python train.py --num_hidden_layers=13 --n_experts=40 --d_expert=160 --routed_scale=1.41 --lr_router=0.0015 --vocab_size=32768 --norm="layernorm" --tie_word_embeddings=false --parallel_block=false --init="normal" --init_std_down=0.00337 --learning_rate=0.00954 --lr_head=0.00766 --warmup_steps=200 --final_lr_fraction=0.0
Below are experts of layer 4 (counted from 0) of a mixture-of-experts language model. Rows are named gate (a neuron's input weights, with its number), up (a neuron's input weights, with its number) and show model dimensions 0-127. Each number is 500 + 40 x the weight over its row's rms, rounded and kept within 0 to 999. Numbers have three digits each.
Before each expert's rows: a language model's description of what the expert responds to; "gets" lists some tokens that make up at least twice as much of what it gets as of all text. This comes from a sample of Wikipedia text that the model never trained on. Tokens count by the router's weight.

# expert 32
Function words in narrative clauses: infinitive "to" after verbs, pronouns such as he, they, who, and possessive 's.
gets: " to", " for", "'s", " he", " who", " his"
gate0:492522512491536518476507542464468513480517485487532465444480540548478530520547465489493417595471512494526530565464483519619467495506496490540477509465532491482459521582517503458505526480548543453549513517452505496534482446522521500465439428502453441480476461507482513552503476493502566472458507533518452485461564511498505447511491453540515518482501488511439500445468457409461451448418
up0:502481487470549540522605528505459501524444532580512477594465498457500485546504486483530472461538497503529515521517452519522491526562516507560523474514571483452516534471495603510460489507466499550575556422491536459457439480531503544482479515482471442507448480444500482532531508442533506508514466499555569555454552564485532444559476432487507517511478570482444514560460457471494422506490
gate1:533471468476550526485493610515489522490506423504436585453427453466517534500477518532515511482531516458529463484476471551531440470509526466525496560523472450497500467564470526575527485558450463477473514553472458482500479572554471468492526495458539505460565528442426506518501473508543471554527488528510535497538510556548421414514517571566490535505446491536475495505520502508469514545463
up1:529494472442471580467466490505494539543522548545453463507514545511514483498515434536479508532520487497531523539502420520534489547464582463483551531487476465494502549478516411437549475462614462503491477472530572496522503423457433463445524515529455572505466563520483477561471490443451466499586495382501515518449527529404445511549422458570555497508453512420483519495484541431495492504420
gate2:515510505455512574480515539470512588498462503547485484473517497588494498434468547546490546522500486537392438505448471462494586483478515507523487487514468502549509453523522479515511509493524440505488489449545543535508535558479495458505555581520525433466459454483449470485485511596494464510514441449582473540513475581533484503487481510460462472530445530447458503489525471384585459520622
up2:479436538523563461471503553458547499506455460462530527507447515490534490509464520566447467506459557435522436593490438500516485489464498474523491558505595520588572545515518550519483493458500533578538443526525531485462512469494542510505524496495475512435375505400560487471439395451522546529623511483503513558596498521463511506515453507498533593591504538517590585438534547468534485502479

# expert 2
Articles and determiners opening a noun phrase, mostly after prepositions or at sentence start: the, The, this, their, same.
gets: " the", " The", "The", " his", "'s", " this"
gate0:486501496536474526447563491459602520514516516522510571517518541401489580522496500473483504528598566517461523500507533522453561522549526516522487467423507503521511449578423497545536466528500536505518519479459480457468463519553520472545445468477520507581467609484545539508474445495514463461434471554431572442429470492509422489494535499484439482460430453526498515491508459501514533515486
up0:547514459468481522540524503452511423476555497574517513477399555487486472490520490531430501517475457544541499457444472458503496517494506411514516508553586528484426514513483497504453421492538493453460531563494432508467472532512456535562547487564516466488494514491446496422441448482488498471515495546541466467468505459546501493536539527436444429546555504500460540617526465553522535509427
gate1:509422553488493520531496475518479535404572534499490518513523479504496493501487542461389467441525531517499501541471531514536545478533461462524494532577490466499562512518434507491490478531430530472548480482550505481474520489598470499517496526518492482495503415529493527471622511533469425531505534539561527546556523507438613489446465509455468469449512510493597491458537487453425542470447
up1:520465447474512523521538411510558498562478437481487521494472552526478440467430495476504483433484476484461531443535481501507483576523539600442473445491416520519413422527536535475497503486516510507491493486529499593525492373471522506521460583445509487450480521559460488434506434455486497478509520493495520514500529536585506500513540502522473528503537486542439463569540529557505495505475
gate2:556555527497592464461506530582447450556528496461404471531523491463533401463506554541481558511457544520500520495500478492516578577446424581558514495440453480512502446503463486535491506489540491446493434485481505546565502498515491493452487486482471499559470488493512487517483512466476483478583540515457513490483489456542467448528523463510478455508511479480502467498510557476473450514481
up2:502511491440495513498528496480522539486583586465521452496477478495563551515539511448522468488494492484495406424537502535521532489491494583479526512509518455516423512461578547517562514502596488398458563493506530468504531558510515442471479495484560478501523499491485559497514462439523522483498421515478469498384452522514472507554415514567487421493513504498479474498469547496519500540525

# expert 23
Infobox field labels and values like District, Phylum, Born, Date of birth, plus coordinate symbols such as °, ′, ″, N, W.
gets: "°", " (", "″", ")", "N", "′"
gate0:465502478478534535497487445502466550541490464448587428529459440482510512534510450486508518453524477488474448447427530447473461518536468460540505545530510515556475535592502494500465515443501512454547515520426465552503462552443557469494491506478516545502541494436569485502476548580467521487515471547537521502483590533406523480445461475435497510568518410468482538576455547480551391447513
up0:531484510492490487543441547496513477538566536597492509550469509521583561552476533567474415415472496429509550592559463519520516487541480459551554502543479452501526478464443455562530446484410501471495442526495594494546435532489503472534488517504470542534472493489448553478498505410482488550494518501561496570359493530556540559442556519504476492417512482511522533494497454478465478482511
gate1:491476536502468575507577476526504488524514463459470498499584554535558504434482454496482499477520525600469513612530471502513498535499586513392560466470492538509483488435579581511537540502506512547507466521499539533452511537512571471572428474506499558475515487440499488499509547474525525503422430517456532485433524508462480504456502503526478541494473472503490511475515515490528455508498
up1:465483541520507492529400480559467480556449486545484454515463487520536504559566543550492516515540480461452488496433467508539498463475522487497505552499502489518537464474439515542502486493445430536431462520548488532519564518463497550459580416538558546494498516425448474585470446544565475492466471550497527508443486499504430550416497502528521482519555542475491528491457539431531518476434
gate2:544507524483536489560496532465513496562530471515511501444528486482444544408510494502437454482462517543546492468510444483547388446514472463491559539504513534513557530501479562569459561577482498544502515459442461583457494495503524575491501509482456542481474426530489541501504513524498551575521477496478479488544480552462492526502544599609455424493478503492481484458498472493519480507537
up2:517433476471520501543496493502550519422470488521504513488389536528533478425563549550506509479471424461456550492522481478465486519490501490499427494534427512527494562520479517520476527471450458451534476528482434449444504504435556429487539471569511513503473544493500437482526487482540457532524508465484569418520455470463481481511481478462518486572523469446490505421441550479495534522512

# expert 28
Conjunctions and quantifiers joining phrases, chiefly "and", also "with", "or", "but", "some", as in "along with", "and surrounding areas".
gets: " and", " with", " or", " but", " &", " all"
gate0:460430540477424540521424518464478472477485554461510517518469476500461536487448519520441506521446481515492526533584495541508477564439533489508383558424422535507495351524587540464457547401511424496555480581512427497498407496487457535522460489524515524434521429490441439466584526500460483524566453487488456525514519481492475503555510474488483513465480492531457494499453460536564470490513
up0:439516524510498480513556439520514547432488579481475497483574460563466490534490512489451471483490410567526540510567593466483488504471551523536508501497498431433461471566486566518546483515483561476465499462501549499516484512489578480435474497479492485527492528532494529488500424532495552429483525427445517495551522467525461481593471538531459554496454460516550467475465464512445546459436
gate1:509586542451394483498467492497515535530546513447578494498482468458488557507510483500546478529537449515413555497452462442496482475514460461432468452539454532531485449502502450504518530476470522451486506539531567518504492404550555526536515479502491438546500528617485491538497535484446473465538517450543498452491488496532498520572511450522480515591583502499509489482458448405528512470510
up1:488511525483487544495523535478453504481522459504521469463394474463514473589474524480487489504505484529504481474580523566493501497464521494532459534426463555548485493547445535515560525497488514523493526521567454481466454506470483539473488468507453496441403499503542564503476450501570464483462582451540568488507486517486561510501558473487467493494438552515494491527536469499535496454457
gate2:546542541504579495517528447484552519428512496465509466478485516507446525476515499509498568484447434531485547564573519499506494484515549454521450469551471490514493427521570491548449514468553514498488549580530552447571514478556442526520527593437511561494434500474484483479515456505505471543498477505522535491550446505521450443502412394498524444553461476499484507502514494509513445518496
up2:545496466494540457491511575462487427483445510459542483493466430455495556514547470526477533555533547491549548451557471525484552512489494535448505472559528528549537478464564459502491469483521511550499449487517532576473501514451529597465494439539590449430459600477463478467468555519529457505472498474534535608526461450506532493467577472472416474487478420524497498490491477550491561486532

# expert 30
First capital letter or syllable of rare proper names, mainly places and people: P(taki), Ak(bou), Kal(hana), Sch, Ar, Th.
gets: " P", " K", " D", " T", " B", " S"
gate0:460542463512473505480508493449572513511525462514573510531545519540486516543483495563456554452523479516458520524527457559524454434496502496464502525499479526413530540463549517505594516573553562454412529531503502485523487485506457542514454457468483456508458458492521459462452467487505482446443478545545484520531469581495474473498564538562466546481492499519447558595537521511534463492539
up0:460519500506473519516497513552533535509479457521469452525520401507487472447519505454507439580496518485473484445513484472459566525539517533502516477471486482519457499518513464476505485422502422553439458452544437566519526523498476559556575539530607517546486474526441473470577545425459518478528509463440473450530536446431466408490517544522460493507527577514549472453465492512419552497482
gate1:472546498534384526468486527562480491406555466531457493569611472463418487457573519414451483623549520591447511531514475566522548503398444558518454480489508548450484484435535480446543493496528480397483531557430523547466532458510546452523520560529464479460498451511434479482546522526516461465544605511539571445570451518484480481545490433476507423489536437475522552551478554463511444489500
up1:549465440506548579425507526442476507509498524500531516535472510616538565555482488508512547507493502485487553513466514474495502437617500580557514475501588441559517531441481476522550500562558419498512457574522475467551489473457538470495511426509484476548539537468483501522469504474523490492510530504532470504459533481477428497472522497508439543563510511513518461526546451497494437508481
gate2:481494546573576462540528489430499492534442450599517468568422480516485543513538596536545489462443565482462500566402558527465474531461532440447539544514561446550417487599507478527429494504471482568492473368502469500504478566506499521484501500522542520593477545494535487467489479528455488542462471420491509507489532487519474530498553477481451571480519534500488493483489530496498591486463
up2:553572478429471514485469595527513509478511491501492487522593567504523526471487518516566416521493548489505465500515440520525491515455542491431482558526492589525516534452428418503549489455577500606480513522508474439454523520453487506492466436536447449499473466436463573537509540454526553440551451469442548540452487513488524464504477560522539444489456544502606552587496472490506426510519

# expert 6
Decimal points, commas, pipes, dashes and percent signs between digits in numeric tables and statistics, such as 34.3, 27.68%, 3 | 5.
gets: " |", ".", "–", ";", ",", " 0"
gate0:468528454529460559515488542518458519454504537494492529590527559540546476443428461524464515507517470489514535524494436470480449533510467482560512451455502499484487524456436514448519520513501567449479421510497474481487539510555490535574554553455527532504540493539499580483547509542551499480520547498509492490459456567446547433529493449464462490486539431592504560447513592532451561560559
up0:490456474448548471516500520491454421445485517528497495507432440480514531502545514450452493487553459465491469438467533496512473461504391540500485543542446527528561490489468456452546500482447540557473492514438543542501501437548486466565453509558557521485521503543548557477459529472482424471507537558533515523467432513502522534508493520534482535446525484455469486481479548547600594450520
gate1:541578499492491459500486551408507568544479437534476452489494497473464484492549513497479504466559473444543508455571517504539459540522467548519505496568593552519588435498498575440525465479470520522469428441453445409529526556470524523521505459523530523488505471485428480571477483512416477527499459503491532555431486468499470502508451554478478510518515503488551471458467481539479508519524
up1:534572439467574446538506509451593448463466534497522425415482542571497545497464471484463553477517536489554467493454566461517444544480452477547499536467456522590468582446463489462521501515543499518463497485503482505506545561525496474629494526520546513492527522570513442512555520527493579544467564420436464445522528576515508436475545536456528434567460492480499457516450491539479537490461
gate2:583507512519494479547477511549526521543538550479490454493451487486482486505476504431529568512540495449553553442424440457440495519447523459434530400469461526533516434547507423441510485584568467569480539552419516505447537491475538496465468504519468470493470512502525489554458492485565477543485506525497491484518545463479486543402485493557476521438572515543514441438513517445538547461457
up2:406501553510483490572502532455502451486572589590540510505492354529489442504473497496535445551475512524529430475483564524595483536469587466514527478509556495473504542439474430545493499483479488491479530505516590466562459517452445497494480495486504411561573572447487491501453492477486548518510488497572494515513535515498514448472458487483437540560505525524525508478471450558444500505505

# expert 14
Opening parentheses, en dashes, slashes, dollar signs and primes in years, ranges and notes: Ironman (1996), (1980–1999), $ in math.
gets: " (", "–", "/", " –", " -", " $"
gate0:495502537519463581438466402555504499541470515435535540566593399536479490502463530464490500488513499492532461456463455501475480483515500492539571475503559545528541499505557475526454515555397493489546463541463479541545520501497463489571470515548488500429497468483484587552577476498474491447561558525534532531423581515525529497543485534522631474503473447464462595531486545466517508553474
up0:494526489488559489561585482505487525547515514540530388527457516541412551513584517535434505417443549514454542523460465541499519560540499569461448468480386447568438566423482554528533466481572493420475534457518559475476527511468542431477454487518513451499472494503496494516463471553541471464483490551463574541448463510473510475518532485504455475550572528490506515580477561483475512487554
gate1:472505582509465442502466492527518486570462485432557451525507471499487527568468430432470542532493461462516516468416503599532470550495539585487483465447544467499495487525496554518531527415493469420500533563520508508572560453500453456544465495486491545527494450562481541433562426580498529528473449523545379475498516535480527503498413477500558491512457538540579546440506505529503570580541
up1:519436470542546489507508523503459526523480485542547462448531490494477557558388407483473543428544503478498539532520570522474504522536588418518550466510433588524557477541459488511527519462467471418483601510551479513458445480518510566484533472523464451503453473468471487587481430478520543467516491539489464479502562427508427499540523524447501481499555575453575401481476464515548457468441
gate2:470540563505548423502514609540560571468404381543526444440454451546477576515537457484563553457523506512497498528553470471498638527477501461552515486458478461466566501510480533465549512460521512466485564505513513499548512547485536563522530527525533532454472491464486467560532586484454490490535440462488454527509540440461469577532518499471492554540589490506500515527468502518477515479524
up2:486459535506453567548535505507410496469500452465493611451569485517492462433511532487518526548457536550486480441526518527525452476588530537505506509538541562536462530544526531471454533469463419559528483483493489549482478577530486540533532440539468490452504483433510473492548566558502477478483511505516461504524509470504497520529509508521554459519582435553526547501540466460538515518553

# expert 12
Month names, years and time nouns in date expressions, such as "15 November 2009", "three days later", "the same year".
gets: ",", " years", " May", " July", " October", " June"
gate0:423476563510543496505449482512522556536534425523583513520467501521488445419470505546469535491502492516485478568491501494503595477539582514524500490493509526422534537574469474474478593505483509468564414441532516512460406528480604521483526495447487550479444540469523546474506469544499522532538517550549492429533487429558523470488435528548455552497445520537599518508453555480543496476417
up0:498525453552512444591426594453462441459427508564459514408539593509499602521541528475528507517505476504461505549498516443540446532521519508513551526509491490539519479503448535512497555487547496526537525411503521529485509480464533480505447524574440491394529498483545479498534497510522489547496544503451479512416528544501535550561477503503493503438518504513464525518501471459519431532429
gate1:486523525472519444482479447472466517510457528500418497498535484513450484426464496491409534531520491545579532520431564517505518469492539493491571448581510517531514544510483414469485423481545540484511523536561536437506507500454461505478503447548452513446474447520480513470532491494469424492493534536475483458493486538487503467499450541511532546401533542534480469559466522537506497466450
up1:466560480565521482519445476547531529489516461518469491488449477572545480573503516457534541468493597501489549546466501507474498526521471540505494471516589507511494488558545550569496432472514435529443462446573453500455534477476619461491411480425561473491503542480508523470507488521542456552497425498447525514518534406436535501483479527463472441554480495497491481486576490438552469479539
gate2:487500545478563555495459505504491456502534378536522545528501472450514519475506540517575508479439457515480502515524524538550480471510576519557478418450445535566497462541437423496528470512507419561494473587526465475554512555511503501539467468488563502502496457407477534474456525467484453530559449499516446461475457539465548455475546535501547455480582548462507473496545549504533506493477
up2:584538457484503448535545508481545526538499594423541493487570514488569507495509424531492509477502582530497502493504502497460484463495484491476438491578543475456521538558455497479545532529546494525473471449502525562542492454433492431526523497479512436470471450530602490505493556463498492465495473529565513579507504473452477466486517458505555488605526588453447474474446495539542498489471

# expert 29
Single capital letters and short letter fragments inside names or words, often after hyphens or periods, such as S, Ch, Inter-l-oper.
gets: "S", "R", "M", "C", "D", "B"
gate0:485520487496501464497473543550544435469484461519487494544471548495502424494477550512426479497486547492479456492448465473522500445544460556514518494385544604587517471535478514455517428505584475498495435542431504471478479531481606415424474509395519564465494483496534507496593460404520561559479479511477409511490493509496499525524543465507578472490565541477499494431472478427556519470511
up0:486475531484577441539556485552537527532547500545485496490525494507482476489549506460498448471549519492488473466519585502567521534403496451503516484549508455486431580494512464511430487575480542480466498500409518516518564548464478504566595475483520543472504469480539436505487575474511523503543573471500517531498411512459456455499418522477507508530530550474430523482567460505470508505483
gate1:429461488490468465522466464514413455481520526481495470551462448419455528555590491578469504548453475545560484465459479488457538555555503407476461503475513584509537545494499495517504472449441486548526541573504524505491498527508461609513513509535512537485555411528517500462484492459423458561546497420536560501487455509512497519495488448482500496516534580526507589434480527550561475555508
up1:542521507522588565561487546542482549546463504493578485450507506534467494478415534440503569509505503533490425444489444583491484429501466428546511509495517474475491466488500409568448492459518529470501461512545493450487518545483508496486516485423453466546505529434478557531495579510515522473428544516431525512415456464568496522538488541477585525492479518496558536458449483471476488431465
gate2:510440543547487507452496501513434454394524468500462478441455485449461425477485491524492464493435501527500516534525520496555519504528536413519508594502482435411411453486547541493561509511498521423457532478478508483487531463494539499511555492445538493529503490434490441463531485426591515467530540487522477468495568541519503473517449459523621510538528506525527448477464553527476535518456
up2:370448488480505498532568521520477466541539502473501514568509488536445517492545516443476491467554475465488428475475475443428527450525543504492524493589512516518512527510532450536526613558488501563522558483503402477530479562496539452565517514428527544456507512425437507522463578458485481558472503523496479512552488516472546507547549484556459575496556461510517507505433523420511533576526

# expert 8
Commas after a noun or place name that close a phrase, plus semicolons, "and", "but" and commas fused with quotes or brackets.
gets: ",", " and", "),", "\",", " (", ";"
gate0:438461478446429497480452559483481574456422524505550482452503506465502511539510498637456552470502465504486522538502474559475444447475467526481552485420531404518496459529557468406449506500434480518461554491513421474520498440540566529408486543511470453585496482479481469455515533533498495457443430446546478533491443486478464425554502427478507472502482492487515507479511500480484495459562
up0:466478497477500521513508437516524571592475548514468496457567513459495483481475478452552537528456479510531434443447511529485532517525540466478517628558516481483540477487500473512470503514486427497509507488552552457549439551517557518537508506586456516513500533481577509564566544490448466531472541535507474440533511512483444427457482536557518505494443564451527584563507489522526462560495
gate1:536483498511490488452497561525539463425518454481502509530490524537537518494498488454506494486508455392519549476482480504518506552539509533508531554570521485539520512438431463496478402527491482532427433509527427581492451511543538493547425508401455514542497503482513476478441585543553491484480512494504493486480464479459507478517490505514569475485502483518509457502534521477585530431453
up1:478545519505496425485500430502492500484455473496463498437460492513558557573492487501482500502495544531523530506555453486535495566489528518443518551515558522476551535495466495587498502549488469515441515550460439511500435500419550469514467419443482518494482505466492513500554549536524516458474515471469520488501467520473414467465483507519512498574525505502549462486510514494569465497472
gate2:500521493463496519452576529509504470565545533544455462468538565513599504530549506545481495549543581531518557468474471448578472524544477509499467429453478480434461554509504516525521508492464529461526471485497421499483500489498502513569480474540552411440508515487521487472499482445508399515513486509531522525439476555548466539488551547478445532431553448528516568491446451516475480501497
up2:457496484487521488499506528456472432399469501475496489491516501511449487517498598459518508493496531563491558494539484548500501504476453508467510484447381467504498511552511500475516488458496516512547510572478488522490537556583500532501454495482541564443522492527429538536494466535539540485509456529507475516475406481502547481477540470530497529564464537454507542532487457473493467519451

# expert 1
Copula verbs and articles after a subject, such as was, is, were, been, a, an, often opening a predicate like "It is a".
gets: " a", " was", " is", " an", " were", " are"
gate0:531452522510460524486513482480475468550468447486534501505563454483459499545493497541511503462494558498506450511446521464532519501563528464580519528573461466465488516599505495469488554542520460480489516537464530478506479372546501429513494533427499527499468443516529454488469393519459467557498411413497552524426480554493482464476470531543472458567499574422457492500504485511475456526496
up0:461494480491462454512499526549512528475549528524627416499477474526469482541485514531487487492543476543519614481471509481500457555477539561375527489444548513501443556546514494503488487467552517502471497525524431564501438559512465529530504482442529389443581496519509492410508491527526542557576585491464524493494492475502458444466526487582499479476476480592480400530479528480522527462472
gate1:567549476487521526481519558466544555463478494462499492514545581504502420437510436472565476455457488445460545402463517517508486520554539454498472510417446492486503544533588549513559570507571475442528484445546402586472456422442549457442512500425497503534508516457466528480490488486495488494554557511455509457375454510512468547499509506474446474540482506475533509403515444501530487483452
up1:510462477499472516517474501435527435554431468570509540556525460527579487557418567578484548485518457446541554461493541518564527517502521535505481485493590499570476481554549506510469511481410479489490498526528494569490458553515508572479454528460539442482497600553592499465527453492388466498482502535573571507511523486531482467470561463452520450458532520498484505416429471482467461514494
gate2:457551487580574441513510450454525529541509435462541503485394541505520491537508478462449494447470478486488533475507526529495548486518420545506497483537519584429476619520514529532447433520526446460507496490577493459510445535530475451561456541529495523555483519513476528567506501482439519497505563492495450503488500459477469500465453578470534460482461565469495483477569594406514478550439
up2:461491546540549487432542512551437507484485523572441494482497461518490493511488554497483449480556574517501421496532419472461525473472498570406548531471517525457515455471459488503575494532544467491493469545482503532578494553546520521500511498521466511499533515481519453492457507498510556483531487526509466527470532565448438524447483553528442506522506480503454516460587541502457460510530

# expert 37
Line breaks ending list items in credits and see-also lists, the well in "as well as", and word pieces like ac, oc, ol.
gets: "\n", "ac", " well", "ol", "oc", "at"
gate0:409541473511476572493499533422499440514539561557481503501459493565480459543527462539413481513497488492439461562472419471501468527540491458511513516517468432501487524501583498471487482470471530503533533511472543504533553487542528522488526477483515502423447530480499556533572512472428407415509464446531502589514510554520506503507526468539375494470466473533507494485552554481505447558494
up0:498512481580564484481580504551416471458522514436511488468496491474472560544510548538487439529589463480549508506472530523555511466601482416579508528470459487529502474553485483481547422515530541446506486470495491493570458526487531514557487509515481558508549464497518441434475542521499509492544514526506498483486454422468387487518571534543556454524477519474477491496521475499441518507487
gate1:438455519513534458544457482428485475482463462505544494491432466473578500440508472404512477479488485500469460528526445462515513526487578500405549450535531466513568488503595514562426524558567511482442507534483485514472550512383517505499502541527483518555404429523484553454514488469531466479449508513555533491490521563448501467536520525507537525472522477479459548423478495494487480553479
up1:465565492429500470491516455485497584442487515504479551495482481499523461466593515436453492468498451559535521498459546574492506492545559484492457570445519431472539475522436493500487474524546487466508470424587472492486510504504469520573504474489481529468514554529531478498444538553516515518568538503475506493438557537481464511454469499541445585465566488547547522522489500506436490498467
gate2:497457445406476458517557460460579512494550446521501491428471459516449518470474507522523469545514435496474567474537457419547466484463494495560461493447495495581539466516498489509484466493531499511508501469478496538545516545496529487507573471532471431448606488511492501486392507444479563558447492487443492450499510537512445503505532519476503492459548495557492550516552505485383497501523
up2:439524552505531549546514511562475552489511489448546444476446556484540471468549545512426560513508581514429459499480533473455515532548458476479455539483444500518527565470526486502514470487442433560542470544578569579539484506579465533517452425462525415546441539422444507545512507463522471486519457478556482544465541480392531494548499539519431513417481502460527443467512539470451448516511

# expert 4
Opening pipe of Markdown table rows and header lines, plus list dashes, opening quotes, and "such" in "such as".
gets: " |", "|", " \"", "-", " such", ":"
gate0:511544460435487475447487588562491541502468428449590608545501489514470543456411531558501443462563564487537527485572486469503549471458564468503481404518534508504541481464440486517550438575519528469513530467510575534523503536503553569518549498511468439576497511526548463427433512566459498508497549467482509483468466535498514499528506491473446449488476489477486495482519473499404459448540
up0:430455467523502521517468508484502530483472547508507524531509454553564470477406511471491509504467438472465485497474525460625461545519541480474448530564484566551531525529499483467489497453478462550534543470556511469561435499523479515525482455451484450510509460485444449468497519513519479420485523453470467513513487418528467535455450554472525554567406562526505379460512527505469469523488
gate1:520480497549473475517466520493466473550522496502535485508451467502433471520472575508575483493487485457531474438441492512517445475491547466504478512527553494505583476484479600550615438504461503503466506559489525443487586539486561500495552594395502475526492483458536506483478516533566505522486539490493478516434501445510494513537489512566486421502508562429467504461482560485571528474479
up1:546474452547452485559523538493441443469531511490517457533476549482552524492485483474457502496537419545504474427532441576553399513510444525415498508554475507451477453508497437485489542503515512498457528469536494460578492542518531410508505510511519467514495590431609493567512497483493395538559490500521482483495548628465432485455462534476470505529483510489577468551530484493500544532483
gate2:550467486490485451510466526539437429480552483427493547453511509545468491508550507448487525532450471461494481486561475472438479476465522504489497454523499387473498524496552481454420461541530533457454541419509503551447493495543496511551519515448569455534480551535472464542528509486508523525517501509496523459493460506484446503413507471491507387534507450517483538475537490498577472529570
up2:487478469611545492548513449448515521456426522460460530494426508464509525484506518464533481547527517546498481464539507470516516494523482495514486515587551622533518551497574524520443517418565498491463500532522490415522409514449558485435479454462542492448563499483488492471567488524422524529531548496569552478536395585426433507500541498490551501435502484476567529430563517510497452519487

# expert 20
Line-initial dashes and bullets in infobox-style key–value lists, such as "- Country:", "• Total:", plus semicolons separating list items.
gets: "-", ";", "|", ",", ");", " •"
gate0:489513504477560506408507530548502507498472532498530534492479493489476509522470519477485485524554488514515438479501524516497449555513487524518513504416482521420508570526503476544492567528523447489472539450482496515500538526492519431479548517584491548530447519452421489512488504460560469487494531462474476543520513488463469443519529508579490547524510518534477514562483535550512414513540
up0:508458548487624545575483485422517526511439525491522510542529514477477478560555516505438498497402522425526455468484499486456524501456531490493498490541497473492535462505440551493583409516460478504497437476489505471512428562472493502443540561452517470406497512553470510503498435536484551457422490458550444436511502482477539527473436514486516490455524524589513489462474531468443536513484
gate1:501505557503527514421474420498491504415493517542460527522486499585526512463434437429529558510515516508476492482429508489541523506503507457493515569445456532420521537574487518527425517521491522541543441502498535499479518534442513491504515447584494511483528528452469521545529493471441501458502515516552426425453523494513541524484521569512500443538487509544483485573482556523484465443498
up1:473553479500473494572501507451497445528526545462515548476474415508481461502521489523459423526480543469605445472496519453595430504536453508500514576481497512497499540552504509435464573488464479462471538552391521556397532552553497511628479550457490442587516496480576437545507471560502460576530487521472477521490527500532558564419518473507457526506462512493516556523478493479481378458468
gate2:436580446539506428468523579480477504474535477499479493496483487519536559561462537503485575446467480513434543565471452558533532541535503496526478482492466554529485502486445505452475493518539478427518488499462526550460505532497556489478502477527473540560518616489516465510501484465466539464526427466452508449503565416454431549545577456542465484523455553502473491502502601539493435539533
up2:474436502496522526539461447526502440618488561478510414463472503555566485526519519466469537503437560506449505548506541480453517510512450562499510491525530511431446538515494542438520522484408490522432428496519598513422403486497451461503483447474510544462450447440507436526535487533502480502525442497529460471518449539485475497507498476471572511588538470501515505439481531463504545537481